python train.py --n_layer=17 --d_model=128 --n_experts=32 --experts_per_token=2 --d_expert=96 --d_shared_expert=0 --activation="xielu" --moe_layers=[0, 1, 2, 3, 4, 5, 6, 7, 8, 9, 10, 11, 12, 13, 14, 15, 16] --router_score="softmax" --normalize_top_k=true --routed_scale=1.5 --balance_loss=0.0178 --balance_bias=false --router_z_loss=0.001 --init_std_router=0.0336 --lr_router=0.00152 --vocab_size=11198 --norm="rmsnorm" --norm_eps=1e-06 --tie_embeddings=false --optimizer="cautious_adamw" --lr=0.00125 --beta1=0.95 --beta2=0.98 --batch_tokens=32768 --seq_len=256 --train_tokens=376600000 --steps=11493 --dataset="wikipedia_en"
Below are experts of layer 13 (counted from 0) of a mixture-of-experts language model. Rows are named router (the router's row for the expert), up (a neuron's input weights, with its number) and show model dimensions 0-127. Each number is 50 + 12 x the weight over its row's rms, rounded and kept within 0 to 99.
Before each expert's rows: "comes after" lists some tokens at least twice as common just before its tokens as in all text; "gets" lists some tokens that make up at least twice as much of what it gets as of all text. This comes from a sample of Wikipedia text that the model never trained on. Tokens count by the router's weight.

# expert 17
comes after: " |", " 1", " (", " 2", " John", " 3"
gets: " S", " D", "–", " B", " V", " H"
router:51 47 57 63 37 62 36 52 43 79 47 61 71 51 38 48 66 37 41 22 66 51 35 46 49 50 44 64 71 51 54 64 56 51 71 68 47 48 41 59 38 57 38 37 39 61 48 36 37 47 46 61 52 46 49 52 44 41 73 61 60 47 41 34 56 37 38 60 46 59 48 43 44 68 44 65 40 32 52 47 52 49 33 31 51 59 64 53 53 56 50 54 38 35 46 73 61 73 49 28 42 21 40 57 42 62 59 47 50 38 50 42 67 71 50 63 37 90 54 45 37 62 37 35 51 65 56 47
up10:48 47 40 61 42 29 63 55 51 26 47 60 66 40 50 49 51 40 26 65 41 55 47 42 38 45 49 47 48 58 56 49 62 65 39 53 41 75 48 43 49 58 53 42 50 46 51 62 54 63 39 53 17 53 59 52 55 67 43 57 70 33 54 14 52 32 55 55 35 44 55 43 40 64 40 57 51 73 43 50 51 40 46 17 59 54 32 35 47 47 38 66 28 47 60 56 65 71 42 44 72 67 61 62 31 43 63 54 46 55 60 57 41 40 65 64 43 56 34 68 59 58 34 48 32 64 52 35
up11:34 51 53 54 57 63 59 46 25 60 35 39 35 40 36 39 37 50 40 49 53 32 35 55 61 64 39 92 56 32 40 71 50 67 65 48 59 51 54 58 32 31 43 60 55 52 63 62 59 49 55 38 68 39 49 52 46 53 44 69 42 69 52 63 52 60 40 57 39 67 21 50 58 55 42 33 60 64 40 37 40 50 54 41 67 42 35 39 36 52 42 70 49 50 41 38 37 51 66 46 61 41 51 33 29 53 76 55 56 55 52 45 54 70 71 39 57 58 40 73 36 61 45 53 46 44 57 55
up12:24 42 87 46 41 37 46 58 44 67 59 65 36 68 53 72 58 67 36 52 66 72 48 52 24 56 50 61 59 61 46 59 65 46 56 48 58 40 37 59 60 59 37 48 43 34 55 63 51 34 49 59 50 30 50 45 48 69 55 47 34 56 57 43 49 46 67 48 59 21 42 46 60 46 41 55 46 38 36 22 59 38 48 42 59 34 51 40 44 64 60 50 55 56 34 58 42 42 50 42 48 51 47 73 52 57 61 34 47 68 13 36 37 59 58 48 43 43 62 48 35 54 30 46 59 47 36 42
up13:51 35 30 53 35 40 47 57 40 34 49 62 39 31 35 40 52 37 69 43 64 33 46 34 60 88 63 52 62 47 56 47 59 54 55 55 47 40 49 55 42 39 51 39 50 59 40 19 66 44 48 45 41 42 50 58 43 50 51 57 56 67 57 29 69 59 55 34 60 38 58 48 62 44 71 46 52 64 54 66 54 59 58 39 48 49 58 67 35 48 41 29 38 47 50 62 33 79 72 40 37 56 35 45 51 36 38 59 51 33 60 30 66 42 63 30 49 44 56 36 56 65 37 55 27 53 49 67
up14:65 17 54 52 46 49 63 46 30 45 62 55 39 58 40 37 55 79 37 31 52 49 45 46 36 59 45 68 44 65 52 39 60 35 30 70 42 68 39 66 48 61 25 41 42 43 60 23 40 45 56 31 49 40 58 47 36 77 50 51 50 68 36 36 61 41 42 79 55 53 39 55 43 44 38 41 51 58 50 55 50 35 36 49 47 46 37 51 41 43 62 56 53 54 53 54 44 56 59 41 23 34 53 47 44 70 48 37 46 49 37 41 53 31 74 61 26 59 69 53 35 48 42 37 57 41 49 51
up15:22 67 47 38 52 55 24 41 61 49 48 52 49 33 42 43 63 41 77 55 52 53 45 59 41 39 58 41 37 17 43 60 51 37 39 46 57 54 55 59 47 36 43 67 54 44 36 59 59 51 40 41 40 34 55 65 51 31 56 46 56 54 87 52 30 32 34 66 29 52 55 70 59 66 51 48 36 48 79 46 51 46 48 54 57 46 52 39 50 40 43 63 55 45 32 36 56 66 52 46 46 42 49 39 49 26 51 53 51 52 57 49 49 37 70 65 49 63 62 64 29 59 43 47 77 26 40 50
up16:44 52 67 52 44 62 46 67 29 60 45 50 39 35 40 60 42 67 29 45 46 65 31 48 76 62 48 40 52 51 55 19 47 58 66 44 60 77 42 60 55 59 64 34 70 59 72 48 45 40 44 34 60 68 27 53 58 62 35 58 62 52 49 52 75 64 77 30 51 54 54 50 51 63 65 59 46 44 54 59 51 68 52 51 42 50 54 55 36 50 53 53 36 57 73 46 28 54 49 57 45 52 53 40 62 62 29 61 53 37 57 68 66 49 67 49 57 55 60 48 30 47 55 42 62 61 43 74
up17:51 48 48 50 39 56 62 54 35 55 41 35 66 64 21 50 40 39 54 55 54 48 44 39 57 44 72 58 74 28 52 48 45 50 40 55 38 50 58 32 44 54 42 52 26 63 29 35 61 49 55 57 62 64 42 43 47 51 53 35 46 59 50 45 53 29 60 55 39 42 68 37 36 56 69 50 46 70 32 57 42 54 50 52 79 46 38 40 29 49 47 52 17 36 45 39 45 54 31 47 56 45 58 36 52 53 30 63 56 54 65 36 62 37 51 68 50 49 30 17 49 48 42 35 25 47 63 64
up18:54 59 51 62 56 44 80 42 43 55 52 59 57 38 60 43 47 66 56 47 36 31 53 73 69 49 68 41 43 42 48 57 70 64 48 34 50 43 51 54 51 62 72 50 42 31 46 61 44 65 49 61 43 37 44 53 51 11 32 66 40 36 50 64 45 42 59 34 17 40 50 41 57 63 24 38 51 76 49 67 47 34 50 57 33 42 50 46 55 48 30 61 77 45 43 55 55 40 38 56 69 62 44 60 56 41 70 56 50 41 42 46 56 65 53 44 71 49 47 58 51 33 45 52 49 52 34 64
up19:42 37 46 41 48 54 73 34 36 55 23 56 50 46 48 45 54 49 75 47 57 66 33 60 60 30 43 58 69 41 48 57 61 47 41 65 58 40 46 45 46 57 43 60 57 60 60 33 48 47 52 40 66 49 47 44 40 71 54 71 69 64 81 46 51 60 51 34 63 36 46 45 50 51 17 49 40 53 55 43 47 55 36 65 53 45 39 76 28 40 58 64 45 45 59 54 42 52 64 30 37 65 54 43 58 49 49 61 39 40 44 36 54 67 47 43 36 70 63 50 40 68 56 51 42 88 65 63
up20:41 50 29 47 31 44 36 65 32 64 51 46 38 53 43 57 57 35 30 41 64 53 56 39 55 63 62 58 49 40 48 73 79 78 43 57 35 76 42 47 39 54 44 62 36 64 45 45 62 49 62 78 37 37 43 47 54 39 46 53 66 46 69 50 54 53 68 68 39 54 46 29 50 56 41 36 52 61 43 45 59 51 21 67 58 58 50 41 43 38 28 64 40 44 62 40 27 57 50 55 56 60 52 42 50 49 57 58 50 63 44 27 48 60 66 55 76 60 55 49 58 53 53 63 60 53 57 23
up21:55 55 41 55 58 42 25 41 27 42 50 46 36 57 24 47 54 32 54 41 46 30 66 37 48 41 69 39 63 38 55 64 47 38 53 55 37 48 44 58 29 49 61 47 41 67 52 36 59 54 53 34 54 41 24 46 45 41 52 57 43 19 30 45 43 39 37 57 49 54 54 09 52 45 54 64 55 42 65 51 44 46 40 51 41 56 68 18 30 36 50 62 37 64 52 64 60 56 66 49 44 32 53 33 56 44 53 38 47 47 76 43 53 34 47 50 32 71 51 55 38 46 45 53 63 61 58 52
up22:62 53 40 44 33 44 36 59 52 43 34 59 45 57 67 29 46 37 63 38 33 54 50 36 31 82 39 37 41 48 57 49 72 47 70 62 41 64 42 66 45 37 41 42 54 75 54 44 51 49 49 26 45 54 49 58 50 43 67 51 36 52 28 50 55 39 37 45 49 51 46 51 69 50 40 43 34 54 36 51 54 63 43 58 55 29 49 42 43 62 25 39 50 46 59 36 22 55 66 48 41 46 43 51 56 65 46 78 38 65 42 48 18 58 61 55 28 51 52 61 61 51 47 55 31 70 57 35
up23:41 76 45 54 56 46 43 32 60 47 54 61 67 43 54 41 60 29 55 37 37 54 62 56 52 41 32 49 66 49 36 52 65 66 52 74 52 57 47 77 65 63 43 52 46 83 55 39 40 51 38 48 41 45 46 50 55 52 60 42 60 30 60 30 45 59 35 36 28 63 57 51 55 61 33 53 39 56 90 53 54 49 39 30 38 34 55 35 56 55 31 43 61 26 45 77 77 53 44 57 68 39 56 44 59 55 45 57 55 50 48 57 50 42 64 58 47 52 57 60 48 59 39 40 39 62 65 46
up24:47 43 42 53 37 58 59 59 48 63 65 48 81 63 37 59 59 56 38 43 63 73 38 63 49 13 60 41 60 39 43 38 53 25 39 50 44 56 50 39 67 63 35 42 59 49 70 28 26 46 52 54 52 57 51 38 50 75 64 54 51 46 36 46 39 44 47 49 49 56 63 45 69 57 53 51 52 50 46 38 45 69 28 41 45 54 57 31 34 43 58 52 48 44 57 48 26 42 44 25 39 60 43 61 57 65 72 60 43 41 43 51 59 43 57 62 42 42 65 47 53 68 53 15 51 70 59 60
up25:47 41 55 54 45 54 61 52 38 58 58 41 42 36 14 55 56 58 62 43 84 58 40 52 47 48 70 54 46 80 39 33 58 58 58 43 83 35 31 49 33 50 48 55 64 57 64 49 35 43 55 62 43 46 37 51 62 55 52 51 60 49 57 47 25 51 64 47 58 59 60 49 58 48 48 71 57 42 38 42 56 60 74 23 59 61 41 28 32 46 46 33 47 54 51 50 38 61 48 57 61 42 55 50 32 56 32 51 53 26 35 42 56 70 37 41 51 56 74 39 34 58 60 61 60 40 48 48
up26:62 23 59 35 52 62 48 45 36 53 52 51 73 50 51 75 44 66 33 25 67 62 52 57 46 43 33 43 54 52 55 65 56 63 53 36 43 51 25 53 56 46 33 42 54 46 66 37 51 53 78 51 56 54 58 36 55 64 66 68 58 55 45 57 51 33 53 41 65 59 66 46 53 62 47 76 55 66 45 47 59 52 49 43 51 53 62 43 30 49 68 61 52 48 70 58 47 47 66 42 31 42 53 65 32 58 77 22 43 57 38 41 72 52 48 69 44 53 57 46 38 79 42 44 59 48 63 47
up27:50 33 44 50 36 49 52 76 64 49 53 63 43 51 35 57 41 26 53 60 59 92 33 62 55 33 67 44 54 70 47 63 63 41 43 47 42 41 54 45 62 54 39 52 56 75 20 44 62 57 47 39 43 55 63 27 62 52 49 35 78 47 52 38 33 39 65 64 48 64 43 60 68 51 52 43 43 49 70 32 48 64 43 50 59 58 41 73 47 50 60 65 56 35 46 62 46 43 46 63 37 61 50 48 38 42 32 45 37 69 57 37 46 41 45 31 47 49 43 69 46 49 58 39 56 33 41 48
up28:61 50 33 38 59 58 37 69 63 50 25 44 45 64 58 58 75 44 51 44 60 57 19 64 29 46 38 50 48 71 80 52 38 46 50 63 42 66 53 50 56 34 59 64 46 55 55 59 46 51 40 51 47 52 61 55 48 54 49 55 78 54 55 62 69 58 32 51 57 51 58 44 65 71 61 55 44 23 60 33 63 55 50 54 76 41 57 47 51 52 47 30 45 48 18 37 51 79 53 32 55 49 54 38 34 51 43 30 55 46 52 45 46 35 47 50 27 34 37 71 49 51 59 47 56 46 54 49
up29:56 28 61 51 68 37 49 44 63 39 17 62 42 49 38 43 58 49 25 68 36 51 35 57 51 53 63 58 52 51 69 68 60 61 56 67 64 48 52 28 51 42 69 33 52 67 48 29 44 60 57 53 66 62 49 55 53 69 50 61 49 46 52 36 54 36 43 72 53 66 35 43 53 52 36 59 32 36 32 51 56 47 49 55 41 49 40 52 78 61 54 42 41 34 40 52 56 35 68 52 69 73 46 45 67 62 28 56 40 64 46 64 45 67 54 44 63 23 43 58 50 57 62 59 35 58 42 53
up30:60 35 55 69 53 61 36 36 47 36 61 19 38 54 67 57 48 56 42 27 33 40 44 65 46 58 25 47 35 31 46 48 41 39 71 54 48 33 50 54 41 52 56 69 37 68 38 43 51 62 77 43 53 76 45 52 52 54 62 43 47 54 33 51 56 51 43 45 57 83 57 55 44 57 51 39 35 37 46 45 51 31 55 59 53 61 58 59 47 49 28 31 48 60 34 52 73 40 29 53 45 42 50 64 58 62 46 62 49 67 46 48 53 59 48 68 62 71 59 67 58 33 56 42 45 51 70 35
up31:44 65 53 49 39 61 37 62 48 59 46 69 48 52 49 61 57 28 50 37 57 52 51 69 47 58 46 37 50 74 55 58 58 57 50 54 48 42 82 46 47 28 65 38 46 64 34 46 30 53 43 44 54 48 47 56 45 63 64 45 36 41 68 41 47 53 66 72 57 47 56 44 54 72 40 71 33 46 76 53 56 70 47 58 35 39 76 30 65 59 41 38 39 54 50 44 64 45 28 58 43 57 49 52 47 62 36 31 43 63 27 35 51 24 50 53 45 34 40 59 26 43 62 59 33 53 46 32
up32:37 44 59 59 56 42 58 40 49 67 43 65 52 62 73 49 62 47 68 55 44 33 43 70 56 34 39 49 52 52 44 72 59 55 63 66 38 62 58 58 49 66 48 50 52 45 39 62 61 58 56 48 59 60 37 36 53 27 39 65 54 38 60 36 49 52 62 56 45 53 57 55 28 55 38 60 54 41 54 43 64 48 22 15 61 57 26 39 47 31 62 32 60 61 23 61 62 54 58 42 78 41 39 63 62 52 59 70 57 41 39 22 67 60 36 54 35 51 50 46 31 53 49 47 47 64 56 45
up33:48 50 49 41 62 60 64 51 75 56 37 46 57 56 36 46 56 60 72 38 49 39 72 51 54 15 39 45 46 79 53 46 40 52 62 59 44 48 46 36 64 43 50 43 58 39 74 44 48 56 40 63 58 72 26 51 52 43 51 46 42 15 33 69 48 61 56 46 62 50 62 48 50 51 33 42 73 39 39 71 51 58 56 53 68 68 57 22 51 42 56 53 47 40 41 62 51 67 46 43 44 55 43 61 59 62 61 53 41 81 64 81 53 43 49 55 66 39 61 57 55 43 54 54 56 47 44 46
up34:72 28 50 63 46 68 66 45 46 30 46 32 49 38 45 42 44 55 67 68 27 33 17 55 65 36 14 53 42 47 51 42 59 44 46 56 63 45 56 55 35 42 57 46 65 56 71 49 40 39 66 55 34 55 43 48 55 60 35 66 47 43 69 69 57 34 57 50 64 63 59 30 37 39 56 50 34 56 32 56 46 56 54 54 38 38 42 39 61 59 62 69 61 54 54 67 47 42 50 35 83 51 48 68 42 52 54 47 59 50 51 35 57 48 46 37 43 45 35 46 73 37 63 50 50 60 53 42
up35:50 59 62 40 36 18 55 48 51 50 68 61 65 50 27 57 72 39 71 59 45 60 51 55 49 63 60 58 56 53 65 53 34 67 49 55 67 55 45 46 55 66 60 57 61 63 68 49 51 52 34 57 31 65 41 62 53 34 36 44 44 36 51 45 47 34 55 49 67 59 72 52 21 56 81 62 15 65 30 51 49 49 56 34 66 45 44 58 35 54 55 35 47 28 46 44 45 72 30 49 59 43 51 48 55 54 47 41 50 53 71 53 46 55 60 64 47 49 53 66 46 43 66 64 57 45 67 57
up36:47 56 65 46 48 46 77 62 51 58 43 57 21 28 48 36 35 74 35 52 53 31 48 35 56 49 56 69 42 54 68 40 45 40 54 50 41 54 54 60 49 43 50 60 53 43 37 60 49 48 55 53 34 55 49 63 50 48 50 61 35 32 37 31 48 46 31 37 39 47 69 08 54 38 38 62 43 58 26 45 66 59 59 42 45 55 30 60 51 47 28 36 63 46 33 70 64 57 58 39 59 48 48 71 40 58 58 34 45 51 41 40 42 47 56 14 57 59 54 48 54 63 55 55 46 59 62 65
up37:52 38 45 53 48 52 61 65 46 31 70 58 43 64 63 49 47 42 55 45 30 41 56 66 84 50 69 44 51 70 50 56 64 32 37 55 61 57 39 62 75 62 62 33 57 55 47 51 56 53 65 80 57 53 32 32 48 42 51 85 40 25 58 53 65 47 53 73 49 46 47 40 55 63 47 53 61 62 30 38 50 51 40 28 46 56 61 42 47 52 65 44 39 47 51 73 69 55 53 60 44 87 52 50 56 56 52 48 58 64 44 48 59 46 37 62 39 45 56 49 57 36 58 59 42 71 50 49
up38:67 75 56 47 57 70 34 43 38 57 46 42 56 40 57 49 46 64 80 45 77 60 53 77 71 30 54 37 41 51 54 32 31 50 57 52 60 53 35 62 40 64 54 39 55 55 49 70 54 47 59 56 44 38 54 58 59 63 51 73 44 58 38 43 56 35 52 47 58 29 53 44 48 71 57 52 59 58 63 58 65 45 66 61 42 43 54 19 54 45 55 32 47 33 40 75 56 30 63 45 45 41 51 65 58 59 37 46 50 44 46 53 45 50 25 56 65 22 62 44 41 52 55 33 42 41 34 52
up39:42 55 42 29 21 39 46 46 52 61 38 52 49 58 25 38 46 37 70 33 46 55 65 37 61 42 51 65 55 49 52 54 43 71 59 47 41 60 45 55 58 20 39 61 27 52 65 42 46 47 18 35 65 64 48 70 53 55 62 58 51 59 31 61 56 50 55 53 58 53 69 22 61 68 52 47 58 58 55 62 58 34 28 42 67 60 39 46 50 45 44 63 49 35 57 44 50 70 46 33 52 37 52 35 46 47 40 63 59 64 50 64 68 55 18 43 60 36 54 54 63 42 46 35 40 44 45 45
up40:37 36 73 54 59 66 42 44 56 46 59 37 53 53 48 61 57 64 51 67 35 54 50 53 48 36 43 59 39 51 52 51 41 59 40 52 57 67 56 43 69 49 56 75 60 51 48 61 49 52 53 65 35 33 47 88 47 37 67 23 29 74 46 68 50 43 55 60 57 36 64 54 38 66 45 63 31 32 44 43 36 55 58 46 31 61 37 68 56 58 55 40 39 49 34 59 43 70 26 26 51 48 37 36 29 49 54 42 42 48 47 61 47 61 50 38 46 34 59 71 51 45 62 51 26 58 43 41
up41:31 41 52 50 39 50 40 59 49 58 44 56 59 44 40 48 65 56 51 46 54 49 64 65 27 77 42 57 52 51 47 48 39 42 82 61 46 43 42 56 62 32 32 52 28 62 53 48 42 28 60 40 54 46 37 52 60 43 64 59 57 62 43 47 43 40 52 38 79 38 31 51 58 26 35 30 55 47 57 28 44 57 51 50 57 42 74 32 34 42 55 48 47 62 53 41 52 70 57 52 49 54 21 36 47 49 52 62 37 38 41 29 37 50 60 42 66 59 53 60 16 45 52 69 46 55 39 73
up42:76 59 52 56 64 48 41 58 49 62 34 62 47 31 71 53 45 41 49 56 47 51 63 50 78 55 72 55 62 48 43 58 33 54 47 53 71 30 57 59 56 46 64 46 18 46 52 46 48 59 37 52 66 49 61 48 52 35 49 49 40 27 36 25 53 48 29 41 32 38 53 60 44 47 58 56 54 56 62 54 51 41 62 42 42 58 54 80 60 49 27 31 47 39 62 54 44 53 53 64 60 39 71 55 40 52 30 66 43 35 75 65 48 26 54 73 32 48 54 59 58 51 57 38 51 35 37 54
up43:48 47 58 40 36 36 57 56 41 31 49 65 46 51 49 48 41 69 60 58 36 48 39 47 85 68 45 42 51 08 51 54 38 36 61 43 59 72 41 70 36 38 58 48 37 40 64 48 76 58 43 45 38 69 47 33 43 29 57 61 56 71 59 38 71 42 55 63 53 54 72 26 57 37 41 44 47 56 34 67 53 44 46 45 31 46 45 52 69 39 54 45 63 55 34 54 56 38 61 34 56 41 47 50 51 47 60 72 51 41 52 58 54 67 51 37 50 41 44 22 54 53 50 56 53 64 50 60
up44:59 47 58 41 38 41 41 54 30 59 37 39 32 48 49 20 47 29 37 20 44 46 58 58 54 70 39 61 63 33 49 58 50 52 64 72 38 58 34 57 27 71 54 49 39 41 71 55 63 54 52 56 35 53 43 42 48 53 47 65 49 50 83 61 43 54 31 66 60 69 36 54 35 64 45 62 55 53 52 69 40 55 34 48 50 52 66 47 46 50 27 53 43 63 39 36 44 44 61 53 71 64 49 34 49 60 62 60 45 44 73 47 46 43 64 34 64 61 61 77 56 60 43 52 53 58 53 53
up45:58 66 48 44 57 47 45 69 47 45 40 43 68 43 70 58 37 46 66 68 67 41 35 39 38 30 50 35 56 43 66 57 42 57 71 56 48 54 60 31 59 43 48 52 36 43 68 64 34 46 73 61 65 49 56 47 59 29 39 31 54 63 40 50 63 39 53 42 64 34 42 48 66 39 69 41 46 37 67 52 55 44 52 49 89 62 53 65 68 68 43 35 33 60 49 52 57 65 45 51 58 35 43 61 48 55 48 39 56 23 58 49 74 34 56 47 70 53 51 34 54 61 60 67 54 50 42 40
up46:69 32 45 53 58 43 63 62 49 51 43 57 66 29 33 45 50 53 42 51 58 61 59 34 78 42 26 54 64 36 57 33 43 48 75 59 38 62 43 61 43 56 43 77 47 56 65 45 33 43 50 51 47 56 65 32 42 45 58 44 65 50 45 58 37 53 51 49 25 39 42 33 61 47 42 55 49 38 52 55 39 26 48 50 42 54 42 52 55 45 31 43 53 53 25 74 74 60 37 49 61 35 54 32 32 45 77 42 37 45 60 45 38 29 47 34 50 61 53 49 25 48 48 46 28 37 46 53
up47:53 62 58 41 60 72 31 46 61 45 65 57 66 62 54 47 63 47 32 41 45 58 41 43 58 56 42 37 37 49 43 44 45 60 59 55 53 52 61 49 37 41 61 52 35 53 12 48 58 62 48 29 53 30 46 54 42 52 43 67 57 30 57 53 51 38 56 57 33 53 45 48 52 67 74 56 40 43 47 33 55 44 14 46 51 41 49 65 54 47 65 47 54 59 37 79 88 53 32 51 67 46 48 46 29 56 58 66 54 52 34 50 40 62 46 50 32 48 39 56 72 32 37 63 66 61 47 48
up48:67 29 48 37 44 22 35 49 68 28 41 50 49 54 43 54 51 67 44 52 52 51 63 66 53 43 71 47 40 43 51 50 70 45 36 44 61 64 56 56 52 49 36 47 63 41 39 53 49 57 56 62 52 52 28 65 69 54 34 65 40 45 55 48 44 62 35 22 62 40 42 68 52 61 60 57 69 32 60 46 58 36 60 56 81 52 41 38 38 51 39 28 50 64 60 48 37 32 55 71 38 47 68 34 37 55 33 53 57 53 69 49 52 50 44 66 49 45 51 37 50 43 69 47 64 18 36 50
up49:58 37 45 48 50 50 25 71 49 51 71 67 51 34 45 41 50 40 68 37 44 27 37 46 61 61 48 43 64 47 58 55 43 46 52 41 57 28 51 47 55 78 57 49 60 76 36 32 61 26 41 39 63 56 52 50 58 49 69 49 46 32 76 70 41 49 61 50 40 41 51 55 69 71 52 43 51 48 60 62 57 56 55 45 60 57 59 42 57 48 60 47 46 39 59 68 40 67 60 50 26 59 40 37 69 63 48 44 55 59 70 49 37 36 55 58 41 66 61 51 45 38 11 49 42 70 55 53
up50:41 40 36 59 50 69 60 46 35 52 44 52 70 52 51 72 41 48 70 46 50 23 57 38 51 51 40 39 48 41 47 46 52 56 68 63 51 60 45 64 41 46 25 62 49 50 38 58 58 31 52 37 66 40 55 54 31 34 50 39 54 66 69 28 50 37 31 52 22 25 41 68 35 46 55 55 43 43 59 68 48 73 52 59 71 64 32 71 40 46 69 58 52 53 43 50 49 57 49 48 36 18 39 37 49 47 43 52 45 41 50 30 59 47 58 63 34 65 46 57 41 44 23 55 40 53 49 64
up51:55 68 55 54 61 82 44 42 44 44 37 37 38 48 48 61 58 51 39 32 62 66 42 36 31 32 32 76 64 57 46 46 55 59 63 40 44 64 53 49 45 70 36 21 47 45 40 42 38 47 48 49 41 49 52 56 30 65 37 39 57 36 42 45 47 66 25 30 55 45 29 68 70 52 28 61 53 68 41 54 42 58 54 63 58 38 51 43 38 46 60 85 53 57 62 62 35 60 47 53 24 63 48 50 52 45 53 62 54 37 47 31 33 31 54 52 55 47 61 60 42 48 48 50 35 52 39 48
up52:52 29 53 55 44 58 64 62 23 44 41 78 49 36 49 57 44 65 54 40 42 41 43 47 42 74 54 28 50 55 60 41 25 34 41 53 69 73 50 79 54 41 45 50 51 41 41 34 57 42 55 55 46 39 42 39 62 49 31 38 48 59 41 36 61 52 47 26 62 33 47 57 53 43 45 59 44 62 70 45 55 50 65 55 57 61 49 56 76 75 60 42 43 58 47 50 41 34 54 45 19 48 51 65 51 39 47 32 51 34 53 65 53 64 38 54 44 37 42 74 68 45 51 33 40 39 40 65
up53:42 38 33 57 62 62 49 56 45 43 48 52 54 59 53 66 51 58 30 26 70 53 64 59 34 51 38 41 46 26 60 58 60 49 51 40 51 50 41 38 42 37 70 42 61 47 46 31 55 41 49 41 53 79 22 72 45 47 59 53 27 28 45 57 43 38 48 40 41 40 61 60 65 39 35 48 48 43 44 31 49 36 67 59 49 74 58 72 40 44 70 78 55 54 40 45 41 60 35 37 63 47 43 57 68 43 66 37 37 53 42 39 61 54 29 56 40 38 58 68 62 45 66 55 40 58 60 60
up54:61 46 57 33 40 34 42 43 53 50 50 44 37 38 51 44 46 55 31 71 66 21 45 45 67 43 51 41 37 42 46 36 68 36 40 55 59 39 52 44 49 52 57 62 54 46 51 78 44 61 57 35 45 57 46 49 54 16 39 63 38 34 62 59 50 57 61 45 42 36 54 52 64 75 47 46 35 51 56 45 60 45 46 51 65 58 44 44 44 48 44 59 37 61 37 70 56 42 64 60 40 49 29 38 57 46 35 27 50 19 70 63 30 38 38 39 55 40 55 29 55 39 50 57 61 76 37 73
up55:50 63 38 47 65 53 54 66 57 73 35 41 60 59 41 43 48 55 43 38 58 42 38 48 45 21 15 37 65 48 53 55 49 58 18 44 67 56 63 40 56 31 41 53 54 48 56 59 54 69 37 43 60 32 50 44 56 66 40 51 43 55 58 53 61 42 39 30 56 45 42 49 33 49 58 34 42 42 55 60 56 44 34 43 63 56 36 40 21 49 47 63 36 54 32 69 32 67 46 54 53 38 51 60 34 31 60 58 49 56 40 49 55 41 32 69 58 45 26 80 51 46 45 44 39 64 36 66
up56:68 55 44 53 48 56 37 61 72 59 55 63 59 64 37 39 72 34 32 48 52 42 67 48 40 51 45 47 44 39 60 73 45 63 48 46 51 26 40 54 49 35 36 42 36 67 36 50 57 58 53 36 57 31 30 60 38 44 61 18 42 22 63 64 38 60 54 52 61 44 59 44 56 52 75 55 52 43 45 44 51 46 25 43 35 61 58 48 39 46 54 74 42 45 45 71 59 56 65 47 66 69 54 53 58 34 39 45 47 41 61 39 43 27 54 82 43 63 47 69 52 41 37 43 51 41 41 53
up57:76 59 31 54 49 54 41 50 51 45 62 60 55 35 59 54 43 25 65 48 62 44 33 38 72 38 36 52 75 63 72 54 25 53 52 53 52 47 36 48 40 51 35 78 47 52 59 62 45 68 57 65 38 65 41 50 39 53 53 48 62 42 47 53 66 59 80 28 29 47 57 31 63 29 44 28 48 51 32 65 59 50 58 43 41 49 52 53 46 60 53 50 39 61 56 60 57 61 39 52 60 39 36 67 41 50 47 39 44 50 51 67 79 41 53 78 54 48 43 54 39 28 50 61 47 45 44 38
up58:50 49 48 46 70 49 44 41 38 46 46 46 50 55 55 54 50 50 71 42 30 61 50 53 37 63 51 63 47 50 51 37 70 62 69 50 50 74 50 52 56 43 37 37 47 57 48 22 57 82 33 49 25 64 56 40 28 55 47 58 49 39 37 51 45 24 55 71 34 48 75 51 58 46 27 40 47 25 66 67 44 49 53 63 43 55 20 49 45 63 29 65 62 40 55 73 37 65 49 58 69 46 41 43 52 53 51 44 45 46 43 41 45 33 61 56 54 56 52 52 55 38 17 46 47 59 59 44
up59:36 76 46 53 61 42 43 44 55 49 31 25 66 72 18 34 48 33 38 60 42 63 63 55 59 60 38 56 57 25 50 53 29 48 50 59 46 50 58 65 47 29 38 39 49 48 53 38 56 30 68 61 55 52 43 54 49 48 39 65 42 46 56 58 47 42 27 63 61 63 58 35 48 36 37 55 46 42 73 54 40 47 41 50 64 53 69 49 51 42 18 29 40 51 34 54 28 57 55 49 49 54 40 47 47 56 54 52 56 62 49 49 30 68 59 77 29 61 62 53 48 44 25 53 52 50 58 61
up60:50 32 54 50 53 34 62 59 52 42 33 66 53 51 71 71 62 51 37 52 48 35 64 34 34 48 40 45 45 55 72 60 67 29 57 65 62 41 31 56 75 43 37 33 59 48 57 68 47 47 58 34 52 34 63 45 53 61 53 45 59 82 73 58 42 55 49 39 52 43 38 75 55 42 67 61 39 46 52 42 56 35 45 49 37 59 30 68 47 51 64 40 51 35 24 48 51 51 71 24 57 43 41 59 57 72 56 56 39 57 41 59 45 38 55 48 47 63 69 36 46 31 43 50 43 48 60 59
up61:42 51 53 57 51 54 51 23 36 73 51 73 33 48 57 57 37 54 31 60 44 47 53 50 57 50 47 51 60 64 55 52 58 55 72 53 59 51 53 47 62 43 21 13 45 51 64 56 54 47 52 56 44 55 57 73 31 66 57 41 44 51 67 28 34 50 45 39 45 53 47 68 35 39 37 55 44 55 37 44 45 52 45 38 35 50 36 59 51 60 60 57 41 52 27 38 51 46 56 11 42 46 49 51 63 42 30 70 44 44 36 73 55 69 38 65 62 62 64 50 37 40 43 53 68 69 60 46
up62:68 63 40 46 54 57 66 57 42 37 43 62 49 27 37 26 58 39 54 48 67 53 40 82 27 58 53 53 53 58 49 76 50 52 66 61 47 69 36 44 34 44 48 38 65 44 65 63 56 48 56 38 69 37 52 69 43 49 49 69 27 52 56 60 54 67 53 60 61 59 67 38 61 51 44 51 52 58 41 59 60 57 50 48 63 50 62 16 31 48 44 55 60 47 47 42 47 65 68 37 36 60 52 31 59 33 60 27 50 49 42 59 73 51 50 50 59 60 44 58 76 67 35 47 47 56 46 63
up63:56 46 49 41 34 65 26 44 31 66 45 49 68 20 39 57 43 77 80 17 52 55 56 57 34 66 38 57 56 47 52 59 35 46 50 55 68 38 53 38 37 47 39 12 54 46 50 32 33 43 39 62 57 62 49 34 53 38 56 33 57 56 47 68 60 46 61 45 50 45 49 71 40 48 56 45 55 52 55 55 50 37 55 45 53 51 35 67 42 56 43 52 41 42 61 54 70 65 56 54 63 66 48 46 48 68 33 31 49 43 35 56 56 73 54 43 48 66 50 53 58 67 57 42 66 52 39 59